config = dict(
    n_experts=32,
    d_shared_expert=256,
    normalize_top_k=True,
    routed_scale=1.41,
    balance_loss=0.00925,
    router_z_loss=0.0001,
    lr_router=0.000862,
    norm_eps=1e-06,
    tie_embeddings=False,
    beta1=0.9,
    train_tokens=306000000,
    steps=4689,
    dataset='wikipedia_en',
)
Below are experts of layer 6 (counted from 0) of a mixture-of-experts language model. Rows are named router (the router's row for the expert), gate (a neuron's input weights, with its number), up (a neuron's input weights, with its number) and show model dimensions 0-255. Each number is 128 + 24 x the weight over its row's rms, rounded and kept within 0 to 255. Numbers have three digits each.
Before each expert's rows: "comes after" lists some tokens at least twice as common just before its tokens as in all text. This comes from a sample of Wikipedia text that the model never trained on. Tokens count by the router's weight.

# expert 31
comes after: " | ", " ", "1", ".", "–", "2"
router:144154111146091112087115112131134116103124150112166100115138109105182107123113140155111105089102150191142116130150129140118110133103175131103090111161109138148125125129140143087116126120117125138151138141131103118066115157105142094127153157137177110166165161141090127135099078133102136170130096101108125141156141049153121093111118169109105106147105110164156098127107124118107143123112148141163116146167129147141127100123116118132138123150096141143131065140102136084117089125146095136135118110100104144152112142085126134166079173113117124135134102185137149133117092123131142179101120171132080116116126103133096098106126158092099130133145129158126132178117118093138142126142117128081113088109150116121133102162128147140151171099126144137110148122146143096154112111149115
gate0:125124159148118089119126128146130060134154146133120117140136135117144158128121163153121123094098171135161137105098142162111114156131130111128118123128136133137178093122127156140124181131159139155091156116164131135112133138142132144134110120117127126119133095154095108121111126141126118188131146093077114165119155128148113145132145115105173131131137078149150161104105148110147161112142139097109061160110127095059094116144120133148112148174129104138129144127161123127153130154132076107128122136120117097101130097146135175110167148092159101124129092144112123125121168164083126161138112088131145059147126142136108129174111151171124113114131134192144152110107150107171120133112119117109118142127130129148118153075142167147179114131102125085115174162116130091110114117159140
up0:170109119105140091128119102156106132127138148130097110160119140125171179136126118135143111094104170137153099137148095155112167124117132082090104148154134085097138120162125119133116139130147119115112171105123150144174121110160121151150166099126142133118126073129142114104117144153166085119115116080145153130087138097135086151122122110147172145171160090123164134102122141120133117111154160127119094115078141109073139169147141067152113081157113150126113135142154134093133153147170092099137107138095093122098130173138134126112134108093123127118150121142134110142130155138144132170138110118170180140089108128125143135131107159176113144124111163102143162111130160099140132101135089136115170121128148126089110149127139115137155111141086095146104122128141180114084114143107103
gate1:147099141143098172125138096102111104150095076140124114151119166098112112132108144131072097131143100165108100107147096109182146166141131142145118132133121137129112115199130145141150150147096157137133176113083129140107101134131122123113127130108145120126094097119122129136139134115148160103138164151107126161091175099114135150136108132148136092118113152133146122159117128135133115152177117188114124165088101121126137105097136115186084137170112125140096111079127129129119141111098127121144118151108123110114130130114120127094158129115144103108094128152113122179129072157144205101136137138073094128131143117136106153141134158147146123103125081137139153112149152180083114133143168121136100085138134145107154110098139086139135123120174143104104143112130143176172123122124125
up1:154106151154135122121146141129105119170138124122117091060111155101161081117108117104123141116144121132120116140135160121131183167108091099158158118098127137083093150136178120162132115120104160109151166123093118109112091141101132139094126106134084138129110149128116111106092135128113149102164157146093157127105145147124149162108119143136124119141101153118126112114100127109129124142157124146117140167145139093152175170100160150155139103148116152132141129166102122112119156127132159122140123124107148105098136114105173132096168160092089142162145099105147162200136145126146094101128120145167111156133117146118128138162162151115110152087150097155162176132135141115117140085101113147141122118180180138149096164084099084145143152140150153116135108122074129145144132104121131
gate2:099137114157129094128133108138171097150172164109084145132122133147160124090127127113101151143126187173120156126125109137146099125126158114133156098109136113164189131095101136119127154118183128083144116152115124102105167102146138127125171137152132118142144148181097194109140096085110119144121153117044170117115123120122105129124142146101127150115127099119146185131065129139109170117118121146135128120104169137146124115102146083142138116132114156103135141119100119137150120174111113153109068132125103092116164106136082137127129139138132118139101129146155168159088150134126152128146114117110129122178118097107136130138156120140128150102122154154141119099097142123122089146122125092108145104144161116130146143112113153144147150120143100120116113173078095106126171122094143
up2:138108146088107175125146126117129164129117104137175098141097136137086165122148158164105098118125103099111107137111137139114163121093134145159114165138111138116083129136129096126149160131090102137116132100164117135124118147125137134123110121083097141089127112110113097130156150143134117079124104140162109132102125138127158094169108123143124124112126161163137096102182131111152124133124136125095164163164093120089113172166144192119131135116131132133143112176124136146102130072147167106186174100148170163133090152139141110104131128131131149114135115103136093089160099172161112119133155139154099112091127127108095116107098119150112138132121094116117148111155137167125107101121138166149125098149097135115124147135162081120179100139114150103112174114178135128116094132168115
gate3:114116152133123106112130158132132109143131083178095162171114145120137107108122104134127130112147105128122175145116092129170147107083149138166112171130154109125128122111138145165137160166100099144146116108115116149096146143141124070135128132127161092115129129119121141103116153089132140144144091134178097154090155100128126144157082097173117081139142140132160134130118102145122133121071151110140132154155118079127140156118103138163141142144138130130139137159144141093095136162172162132087118127101138077169133174085114128095087105099173159086120113088105168120125089159125152150119149157123119110083112171124138144097103126125126153120104092096124181109127118140104116106152115107117110131128106148114120126147100120096104111165193116114132110127118154133155134149111093
up3:123085149121123161096113170157141163145125136127109146101111124144110127129158150102140134091153102136100142142121116156162171150142118146127148107136154139135135130129109149173169135117150127118147127118108124116119111105093189138094157139120106088075112134120158130157124114111134164156103122110101110146147152145165124134117131070128136114134153120053206152154142162133118120120129112116164117144145125105138094132132137143125120154090110152111118126111122114145166149160136155090131119159174142139125069104118088110140166110178128179142126100093205119083106143172122117111122116091135122109167105141087146178137160096145125129119108119130096165136110138108143142133115154130095114157091137126113117134165124146126096110151136169142163103114099159134098132106118113
gate4:122127127123135145125135116109154123135139128130105109095116121127137123123127155113118099097102140147116119086153118101106145127148150101123079141161101118137150104155138128157160149100087146114079154162061118163104129158112125129107127112136113139143109108141119116105083163138122081099113129154113108127121134082139079153154110188154138141147145173146076116159096147110126122154135149090111105125093107130113171115100088143145126116125111112117111142128086138101131126128146119098147092110107133116126135163103115135106141113090135157117089147123169093151143111175154151169128156175143085097105101136115080136158089138118122127117169101058167114091143154125085111082143118137155089124165133118131177137157133113114124130136162107133085130169140109118101112130103093
up4:165102120142129121148131118130098180146112105122135126160110145152156123118159105108106151117112097134090135096108156103164133104121114145080124125093164136100112170164110106175151121165128133125087151095146103156113143113112152176160166125123147097141150093148105103143157086140107125150154146090136115158126116122103104147122139147131102090158089125142169128139138114144104108166097113111154100141123139105110134161169094100144150131181137076087127202127164101106106160157110108086092132135150125177144152146141120128151162105144105118156119157088096131121104108134103138140141132106150163139160135138135133159100103145130156079143142144132124082143124096151118149187117157127123180130133093123092141142104116154110141149120143110082141105138129117123149126116132128
gate5:101118120135130116111106094123130121154073135183116080125171137124156133095108088136130088097147156110134126153128127119125163144136136158126136120143131122116146164171152177134124088144130138083148124103141139112135127132144135140090149115116136149124113102104108145134124098106109154153139159142119170149115120108135161146146132152120149097107124082109138137115111173164145113117128104121184118146134140092110155119087122083097150100078106120178131144115165155098104126176119101130091125114121093096131116139132123146161136103110121122154153082143128155177110115122110123147125094101105124123143153080177127173148150151119124102084130098125147123137118178132154165116091119105050156119130103088082120125169116098119129143097095100172140092141135119140136154101112134
up5:154116125103119129140181115098133138121124116176141095132118151132150145134162161133099117178123160093159128142100109124105117181092119128095132110136149159122138160113107113144173135118152149146118142113109100155080077126090118085147104124107144128090133160163112135122159084164115183081086101134136138119098170150107097146137122126154159094149103145139174076102135123111108159118153133151104136109135147132138045162132164130133106153112154137126119132139110109118158105104113122114134164098143124166123114109149166147139118102135087095162130132178137138083138138116125134112103124108161149107113142098127125106123120150166155141082126148113123178092142113115109097093093187123148127082120143133121106127122148118107103133157120133136141093133133132154158152117150134
gate6:087150144126136149099169101124088156148133100101179141148080108164125130119150133141138138123165099148088150150121147145132107131136121134165134148157104140146146107178138158168150103110122127137141147119136153115084146125123084089183087137116144120157119129157103124141152118092146114118127143126159128126115112102146076159138106154101134115138114106154136122134161153106135115158115119144112139169156097093149132122131115133154138143140152099158120126127108109119104177149155115143054133121129157112132126165107167153108113082115146113119117111124126082101119071116141141110137126105120130122113141136119143160141127153164131153116106113115150092119126085139122182115130092127153135100157140090186157171175135164120150114119165077143118138099149095153128082058120112
up6:084119156144120096104176147149133132145151107137126192139107125127130141124127124135140157163159143117145138148088123143123101116176135141179134088116115085111153162128116139123139118145161126132159162116143112098115134166079106138148110092159129128137136122128148114151089124108123065097146124159126121135118124129107118163102120124135130127132112148135143153140112100113152161128187114120134124137174130152166124140156085106161126084128147131141152102158166093153152102151129102139091132126145079114133146091099137168137107087121094074202154097110157115144169132166100107091111117103135142086112151099137129131125160137139105123106144127149121115134155090157142135101174104150080128103148129132148173087120112121085092099142143151095133096159104117135142109125133153
gate7:107091101162093146121126113123091124089096115114104165109131123110174136109077141106162129113131140149125136137138105090097110108114125130131109139164104109142118112096134124131155140131115176101130200154121143121114122127130132096140144106162162128168160140098085130099135129142104102125095150179154115185148132098127115063138094149154132114107107151143127137126139130164127155144139146119125158107114125152130146090160124156100107163138139121139143135126131167116094123119176102114135138132115117095149120154105073125116115169135130111119115183102120151088147157146134137141137156167116098099159131121149106129110137093106071175120146091145134109130097116166131128134166115119101154091149138057165189116127149130145114118141173152119158140117111128137157104134150170
up7:121103127129134129130141121100110139143108103159140109153115135111213141157111118150096082104140114135108125122154105164124118127141117130089127162116150087161147134170107123111098158119137174110169132096136149097126132144097094105106131128130103113166113121128090165151126101108116102112125152107160157156136153116102113130096118131116125083139138159084134178129170167104156121136116154143100137100078138134134070143135102089112153166103140136131132113149197113103140145098109099124133130139155104116121103125140146086151143117166123150161128130110100167100132137156110119094115139122141118170141130067121127102091143129136158122161148115178131110076118126131098097144103145083138145132135138104134134133128170111080127095171124144141104141117127125155077154152130179

# expert 21
comes after: "\n", " |", ")", " |  |", "% |", " |  |  |"
router:190098130145106108129155153109156115167133133156095092146099137133152101100123110142105096112146131170127093113106147133134141125099120091112105110109104149132168095113088113091158102117142096173137123175134162131104116146123105115104129164122187097174153146142133168120119106123110134146148139110112147173151097053110106150148148138151106109119129103148169125110080151131128167140118133146125083161145107105149134111109142152136127145130136091120133105150085171110134115120203136117130121150110107137149165104111105154145127148070102135155165137152140126128135118120113178140154152157125107118131135122130144130132116151126104111173143142171149116140097134076168155141171161132108134114156141115117121090152133154136145139165136129093116114093118137120149142150155079
gate0:155125136172141108154143100154126136163125132143138139129130080159143121163092162138120113090135084112126149122120140116119128109122143110159120070162130129167134136145125117102151143143111119105108169146142136137114098133143155122112119084128142117146121105093138081112115137154173119134130142147103147145145161116107100139106141156123124182128112093093096112106067136123119144130138129091083122184115111104143169108101134169123132134088141098144168081136077151112108096152173178131073156125139116130130135137147109155113151147115130116135137146137115127123138119138089140125154110155132131092140139174159115133091142130117111151132186067119146125123058126103131143173160138116115124100154127172169159091185085148126130132137118153122144157103125112147126164103121102
up0:125118100117146081119127191118116118127136148142120105135154130134126089170114119148166132114161138086129115104143134100112163092133146091106113105166157147134098126135143112142118159159109154128127099116164150166137103166133106096136118135126127141174147145092117140093107162137132088111111089114088165125123136137137151121146097122104106139149143118154135097130105183152097095150100110162115116158116126129076169100090128142133138112139117099168106130110100145086156153132157169120165129171091127154114110176141121085148113131140148151109103113137156120172137121203119087115145151136071118115120135137107136118133122149116082133141159141127145123142142142170080115119154142135166121151075160130168098134152144133133124162128119148102158133144168143132143101075127153
gate1:167104151107132135108131112142113120146059177141136114165106140106110117145109098097099127108159129131109158113127136096099153134100158178147140132144114156094151104089146134126126094103116104142131119101119158131123089149088106148130159142137143119119144129133139164118110136102134171112111166168104152127147113112134119089127140114123118106117142141128103126124137126171144124104126114167150087139143145121138141185140150143113107157125102132153119129095132124151114149087147118107130139123149158161129112076087149078136112119125165110097151141129180120091100131107159138124119118134113095153172129069092096174111090126138094070151108114090140098150135147139157168175115120133136166141156135110050106094104112125140149123084114104134146140108156112102136095165135099
up1:144124131129139113144138171133167146109144141089115150137081142141146096103164111150125125133139105132143166089112120100122119143134141125119133098139141132125136106141117101099142088082130127107125112156111120195134123104111132095116131124141162116158104146131110119162115114103103117149155164113087109105124123127174099102111107156139132141111167153152112108120091109100129142155109107135123138174173133108132083125145141057104115140136127123111111149109124141137099136139122130107111132136174152108120113121060151134150117162117140106200149096143109136134104103115167108126139115099117090121139148121118105134118127143119087104067142104125104093114155108115144156141142137134142117116158119118098221133165082122113105102076172143132080103129081070121128145134117085
gate2:087144102124113145147160148111154156149183139126164160114113143122123116113153141167124137073125109099108121111115157135134134153158108091131122130139135087128144169119136110138129121121152141102092136153101132119126145130119124158102136100112137103108144140144096113134089099139091138131131128106116142169151104123104091107140152124178096125154153115122133124130111110117156164129135075118141128111139125140149119131116152120079150146169142188140146097133115162176127145155085123135111121115109112101149099124122123163114162129140172118122082142087133177076177115107122178094130121166150114107131136144106126138151151132123123105125115170173092169087097125122163169124182145154099137101147126143166157098104158117129116149132153084108094106095170110175185152127129133
up2:106100133152126088132139112114153110113153122064118159114102082124116147111162128168117141154155151139150144154128102127127117111155151122123130102142114093142137142128160151108162172150146123112149158105136119095169095139147114109145086143149123128143060143139127133160163146162157089085141091125135112097083130164124115149105106115123153166116132129098147085129133157111094091121105136083101110153107110143129085124135136162134164089093092083135084080127134136126130133077162152156142115110177129146132167130130131120120096112149122142140134130097115078154126120160129110120127124072138139102123128115166146100110167131147126131092150090082153130152164118135133129148076147117113123169122124119092104154139130163104181097130113146132115146138114156086127141104099136
gate3:177170166130104170187084070103087140106102099114165111083135105112140125082129129135145134163122150171106096136136148108148093114130146116142131157098140143171136133109110144119136093097142123094112085186129104130109141100134125123095131104100092099090107181170149113136137118094138140116132114118120146117136125129127137096136142127110096121130130121111161122128179126157159108140151126135115123107121132142117165098113159192104135059158104124154096125137130168149105093109101133153122152087066142141114123130124167144150114138162161157130132144138133135113117129126153136113159114134162157125100121112164093101139108087127104121149116165152129113143148126122131142152136143142127093143155112091094119126157125111119171094160088128122146127094161112127159089117140109
up3:133134151105102162125148177134154119113097059134114158098123141105137165140097128123137101153119162137132105125151115117151137118134167151153136140135116150148124168084128149127107113130148099108126126182115123142130136128099136160175097131140145151072143163151140148146118123081124126114110138152134132116166135105126173113128160147145126118106111142120113125087131098179151148086138124135128143100155150133146118153104166131139151089112119133150127134146143127117165114088146075089129144101110139131154140092092140142104117105154120122118175140128141172143131183133152141144167150134129132168127145145130071152142123113139171104116112142100132144090080077112151155119189112119149121107160131097119158100156068147147119122172130112176130156110116110112148145174137074
gate4:137140127152129131148096125164114081114123142154114077144128103124135124122085084185113115105151133141128147151123118101154127113112139144122118101178105119129134106132145133117134138143137148117095132138135130131125094134089128103125113146111100124076144131145088139141102099084156123167114153105132156178127126114091153116154112142131152097113147171176129123135172166159182116146103132108148111117160175095147168166140159124166139149098142135151103174151152182125141143141108140102075100128148160093079105141095147115110111108128130108125135096158094159154110109175105146124172150124156096165147145159153137154151127119110111099150162123155156111091142111133149174058123120094137159115143111124127133084129129115150103091124142140133132103121146114143124124175116113
up4:176136103134144136124158143157104117178072135154140138168135133088144118124131130134186106165138144140114130152160111128130108163109116145118112094166146110105134116118126147122112107147185078145160084116161128089077151142119121145162114102114106148094166167171051179117122129111111121145066129143100096123130161126122157119107123133120127118130167149157123133102113106136118139116110152107153116134157152100111115103115155121161123107129138140126120158145153117156126155129129095141150140134131113142110124157147147143121109093094131206112105062090141180123121137104109114122152132131136148140123111136097140148107110151096147128149116112129130136085140097142100105148134110099172128158102147152113067085144139148143121144119121116151145135083139151098145131159093122
gate5:157130145100104101119129094093108135118110140128123150151119155127162103122132134099182143144125102135158158121145120097092114129154145169103119151117163104161121102155074132116160093138163086140166123137112150136164132130142133112138119125142178115128132124129126156180137132139133087129101126168127146132138189099150150118114126114109139126124156087132147124163079107131138101150154142140115107150152096149147149127103150105144126146122095116177082110138122117104100131122141125122171132155203087111145136137128171145132134135154098116049108151128137144101120119111095124132109125104119115071098144091121110171114166159168121087126094124074136115143138137132139108163147111137115129110132174105118158110141169139130166154137099116117127178102122162140134132158177100
up5:157123101121111128169122165128087119129153085143101114122130146117123087106103098147120126128130139171092152133145124127120110109079132134194126168112106124081128093192130097142104168171150116129122144114115131166160103138126114128086107139113135128134134126138128115118103104101153158115137107126142097133169134127149141144138111122126105070159144117110161151115156150158087117058100093128150097138107195093111101160158161131163109158132169114141110137144134123129118142144136133136108125144149158136118124134127124126111147073103157120083123087148131107131109113133158168132156087128146123143105067150123140137189136138074170095126145089110086104135135083103114145148138101128136139081131113130160110124156146171122121102122147111122119134120126111140140162157119109
gate6:136137104090136084127092147114119146119113138104140142114125149139093100116090169158142155069129119103134106123117121169135163129158086128079110095114130105115141110175141146150155108139085133127144152147137126159102104153140128113134139065131165099186126081143150102093136124102165109135124128130129155130113156111136122155121120138134145143094166093124142092128097154149104104193102124098098096125090079127136132102113100110156130153096103114133111115137125135150135135160162148097167097131136118087122111133144099128159152112165129177143120142101152123132142100151112108125199146142092152126134156123190122097110141150123079174136124136142173121124131152170138124120133120128134129137146145150141138095128142113126157150095111143107112130167136169101124117057130139
up6:156111186133129157144105131157110123129103118129104105086158086119122110113116102094089105190115115137102112140101145080105069146106139156109124099120121153111126157141111105140133127063137141121114119158150109103150133124109138128125153140131103141104118122131127116123134111092103136146143127158094115125139115153102132127127162130119091124162142123120135134131188124110153158114152130171149138141150136149139139108085112155121113119134122128098151102139118092105117100108163118138070153106115144107113111140144120098137132183119124124160132139179118119100116114141125115090116106115173133172067134120118141144154110115154118126123165128157092114144102076094108128130127187093126140106159088144151139125167065078071122102199173116142132119128126135099113115166143132
gate7:111102118143097138110162127107152129136094139111132128095158119087166158136128123092128122131113118116118117138150091095083130154114112082106126119101157132105070135105157084125109152122097131155115140159120103109107121150118141150118156160122171139131095123134141064073120130147144115142126133165115129119112131115100136138131164149143101145188091155100125175127089113071106128133151130139093136137130098148146128167077121109146146132157139140107106113142122115099080079162161120145124140139094106138158151139131101127131084155121106180128133149172176158113143154131116120142073151088107092108095123110118128097102115135180107139104129095156149150166134125139133160088124161147105167118164150132124114135125150117087139169133140147161128109117156148125111108129084143
up7:140118135138146144163141126134090107145176155098144123153156123124132165109121112164123124127149166132140157135152147124143135108123155116159136127113112138103100119136179161133102125166136145134138151106085094126095160131119127119159131122154106119124158149095079134154101095154112134164129107102135114133147152120135107091113077151125181128117115155132083114156138129158138147133102125128141117129172159101122112135150127140106149091115151160102156174139153156155105158157096144106124105132179152104123157122112147133110124108117138128108134118094095135152136142126123139151156108122174176149127122187118089139146142148074161131148095102131138175088151098132067119168100078113114140134090120123097106093091125159175154118116145155108107134129096128158179152112135065

# expert 30
comes after: " | ", " ", ", ", " in ", "| ", " ("
router:138129110151091123099139117141149112151126155121144119124148163149154108130118133168092149086134158169137080139136157156128111145121140110148100085114138167155120117145071118084160156128154114120153105160097111117116119150095127150116177107124175125117155131151114119096107097104086143155128092134098148134139094071121126162078164180097114120135093092150177114140115099122146145144124165134102112124205107138123125095149112144127147102125132164149120112157066130115100071124154143142131085115124119153142125114122130142142100102103126130156144077125141134136118092105148156147136134101141135109091144144112143124104119152136110097147164100175163107158118123128129113120140120113111076087146158079119132080150132132147129155113132150153149158125108143134135135154124101
gate0:148165152122143177145161097102164134105136137142131077093153101131125107095145084150100150117090115137127136140116118112144137107157111107119152127133132100131101133133128120129168123113113166110107104132160088112128098153130096116153130151130160138128123144133105105153105136149163143178128116109144085158098136108123128110114121154121129126133103128165101119112113091172118159108118094139100135179130157160157147189091152173163096161099122117125159115138090106171155104097136150111128130151099096106120104097130100135106122137142107107160162103128118089125110140112185110129114120166111137122162102114141157122151123110109130118088150078199123149132154092131129153100176173196121106119093121129115145144159094163090115143133121123134090126155125132136117158141143096
up0:074131136136099134153130135132121076133115119105083099116135119100124163160151155123116083073130154123132132130150116186138135114107141132146114135146155105093115110169154134177055134141156091144098152105165175116108082134148107118098139115133120138105142127123127127099186131103108098108118149165173142129135119143099150155138127126139151131151146107087154119137178168101150101126151146119125154109148103126133100140137100118105151115129162158151129103120125125097148126099087159130138115120092134122088137134086167115128127141113171121114125094110194158155162125198125140147133146115142149142119138172106122109120117138064135110144142149084120101137096123103139130118149107104110106166130131101159111102114156162126162124141097111095134151112101146137110137139084127
gate1:157110120096097134114116112121101148117089110138104122133109110172173148139104159134131129086171130155162119107159137107115110148118099155149082121144158143192127100147107087098155131107135129174154104149091142167122155119104174086131125110115116109098123116148088130087157123117115192103158151147122135160146153122122098132136147175101124101116133131105158103133141113121095087152143106124109127091104072094151160071121143162144123112121140083158091123070114118109124114125175092151122130111070134139117117140155159124138134107149164137139121117132127121114111102166116132152135158127098100106087140132121146106144108156121138132101146093139165134164147112140131129122099133131145141130128147102151112138144161109131133176114107078105154156129110133083153162148142098
up1:115154125138103128113150100164096130123179141107139129168145153133114127124137133112108128126116110116114130135155141153123149169131149138119094145154156158123127089157119194118100138080132100177147103090177129123142156112150121116150115133122133110168151085117128129112134059150126117138124132091110161146041188141147130100118135120165118135135127109123151162149117118111123152152172121129127110110115183163118103141121113097158109166134133111109127145095121101129127130137078124127164127159105118173143116129113118112122163126171135149141123163121134130109144143136101143156093094142117143128144079136111133176151108097153148128157111113128131147101114134180132057140117136086124147105117184116133133127138103130152128145144158136153117076113128197122092129092126108
gate2:104135109141123152107121111142122146143146164126151104142149118113101121096138105166190150131153121115096114147120116090098121148154133093128156131139117125116113107098200136160084170119163117116113138108114122108119114125111100120143154107150150127133104149143115139145129075126114148139136158103121152103136105109112144152108132117139138071121167172129131145127133124131133111127147114149096173113157091122126161114137170083104139143152135112119154144124111118132081127137126171141116076153142149173103112130142103100123147147156125088181139140125114214129129184114120146151136134129129107155136121099125133112137107098171130084156093157120078136090099129132155062137105131134120145127084173103101159107183107130136084101139144119146126122139127127150184155116132097
up2:138140154146173123138144140160109121154067164130152158142154112150092103135129125144063158169105104117141108118106155124096112121126122123119135084139156169106133111101115118123219100144114132107201136113134116127137144101119133151137131086153133136153152152094145111151160138137135128138153126167129143179139100157143107126111141112119189108125100148134056133136131169114148117126112124159147147150122074161154140093143139098109103135114137096135138122090090115194118158137128147135152137135130130127113154099105124146132097124114132126114100118133154125133139136169117129123155131120099124110106154058176126142161066127118122114169149104125166084124131120157145119156137123098137126165135127146135124097114124138104112118128135177117156131177134113113122136135085138
gate3:105139123169111151115086107149120129103110126103102120137085165153080154160120114135120138150089144150125133166090117131173105134128110107143114167128130134122102114140145167116154139141138143162117147084109120095102135157132131133139127139144135152131120115140105137139112123134139166122127138114112149127146143116129145139173132130131119125146094109103115157173121112184095124115120133091123129106194089081101118124094118155122121113096143125146116149121134136123145059101149090149137093132165118160120166095091066116112114139132169103149128132106131116156089130138052071146136131071127140135071146146104098099099158179151140139107116163080099103138117118140146134131117140152149116154137132128128084133134158160103118112135161113140094109082100171139155129136137091
up3:143133105071115128118123148124148104115142097162125153129094092118119106109110121094115161096150112104125111156140190149169097109128101111117123149108143112102124091134090150120148117097081121088189117107155078184156140104141136118133130155117148120145118096123172120116163101148159177162145121183102157128120148123123091121093101077125094090069121116114120141125146136132090100121111144164123114113122124169124147097124133111094076148074108098145116126114171111125098149124117130130154162126131080132141107174148153099163106091170118140103112166144093092113127128126110139113129148136143158152104112099134147118130133120140139128137141116126127089133144089161164106153113117124131130111117156099108077099130156113139151115128144105102105132109099147123097107109117157
gate4:127112135129105132134101126135164133127121110121120125198118147140143130143153126160105098102134183136078082135146100149148112119174122108113123142095109097152143111098170139132180139114147102119133110161122161133185120145136141179138193120115124138111132142129097081111159121090115178132140156141112142137140124098117123173100142123112078109116166104131176167127113131104156149103117119169090124132179115158166117089118153124106140133127142110141125163159175145145102134141143138132120116102148150096148092154150135164123120128109133116150138080111126135146088130096129145122137169104147102084097123135153137128130123116167137144096128110179114127118138147160159138136100141140116136093136133079146166129106160127112143099127118052089163102128140096115130092121125133
up4:154136152165161144130117105126139134134142140159152151168129113127151104097189127093097137154151144115150135191155140129104121128114102133096140133118144131147124118167113139104189130116133129156138093100125167140171136125094131143123116115135120118125115137143099123103118110138075185088122113130117171148129130105137108140116135116125169147164147122158148141119107105093094121207145108168124139105110165154143140123133111103136185133139155098148148128076071154077150125120102102141136125121119146154119149145143130142113140094141108141125111092136137144141135164138074133158117142131142155138109179094157112143123146120158142157096094131114135157167128147110156102167115144106113137096121178100116158156114197130125190119114125117101156159094130100136140110107125115
gate5:125147111144139083158139131123148114105123137127122086134112100154142129115154157092091116097102143145113134123124128132095128127110136134097080127137126093119096096137148117125163142059121060158081137134132094148161153165155161109123119137125131126112115114108110102149144134115116141110126107177131107132124163117112140143116071127112119098101105086094119170122132157164131171163059099126097080148157156140101107120144092150135120119126115095124135129144112159134138068116162135145179085108140112135111159158151147131131120137067151177142127133139122074106129161149143106138095135135177147126133111155100146117120135121112122144166133119143104137109135151109133147140122183112119144167163127118148141132100071158128139082179150114123138123170099114127124114146130133
up5:120126110160121082125124122137109160139102075126078100134072096142138075134144125130098119115102113169124113126138129138122153086079112101125119143147125105128109104132113128109147138122140099148133120102117124128174116141167165147146106171176119146119119119097147105175158131100092131119117142132130075143136186119153088126145116108097129111139110096085124118157127126139128132146102123147130086123168128158102137110127135149125143140122139131081173137131100126172102122147154130164172103142162117132118169206112164109105092124097140094097118134142157115107132164102117119165154123078147150139117063156099096116143140127155135161106155130136121101127131167122091109141150142115120122119127120138109125112123120171186148111187142110117149111145139130149132128140087088
gate6:099119152123108097096156128118140158176073127115142132102102176161139111156127114125125141156107153131166120112150110096140136126063148135151116141201128137141142137111120104139135122098159116173145103133115118120157162161114163126129083140165153127164131141126117126088100139127122138124125152099112107141118155151137150137113100118141139118105167133134134116052154149182137109118132152135149134102127118156102125105092120104085114190130153129127139161162092128107107131090146118109141107140097133170100131106127113167144099110107151115174146134144111132101133152102100143132118149105122125140157137080161183088073146133122148118113173112164126132108157133105097092136122112147145124137132095146093058169152149127114119117133154135116153106126110103150099163116106149
up6:168160110141146132173133122140169139133150115147089114147173110135113115098094124100160123106145136170113161107095071136132143092169164070127102134112115125142115148123097152133149153112102188144114138129113117168133150137133140166130108121094116153137106116107095120140154185101156077163143139073136138111134143106124127187200133141128092107112137129122135156180126167124142160136080125105126097107130151140117175098120131175153191123119152141120132113105135115103133166145127137123123115120131158109120136173157147132128116113131133129104082114122128081124119115132122160119126121116128090125109133135138082122106111142119115159086089099149134091124144142153109135146119120136134050126091133139096130091140150116113133135130161097119104136131170147141135150103119108
gate7:156124130132125104100157142118116166135158129148102166148108132176112127138110081153124143091156123098130181112111111102160145115151149141148115096146114166129109180113170135143161117125139166119128123150079131167125129123130176133151148141136147138115124136078119103110067143125128136127138162104150131128150093106134098099110118123146138104099113138135196123163134105112149131129131112119170079149178094110138122106097136153170122155112146143149120141096088137104092140124091150096084152136117137145150124094133161137178132092087141128153194153117136139100134127097120121098120178122133093105158125138161172136113133135125127120111143107151132096124114185098120131104110142138142088080155116162139139146139156131107119138118111163124161120098153077130149082130112115
up7:129129149099136183162100159151173121120145145114143129115120078109121097138155127086120134168147098132139130142094171111145098153089153128151151135114094125157131121159119139141159134106130138139102107158146144082134184138113158130135137099106148156120117139161153171130147108088141160117115126141075104109134152112117078146143147184123128179124120116114101121127117096106140166145139106114113171125115117112130131125153133146130147154136121133134090129156200144148180075121137149159134143133118137133113123136131114170103117128181113137117133121147109097134129113164171146137167107161127096117072127136114118117128167120153137114122107150130112180121133111170126110112140118183126173092114146145109161134123120094140126136096129055171128141157096111090151114137166126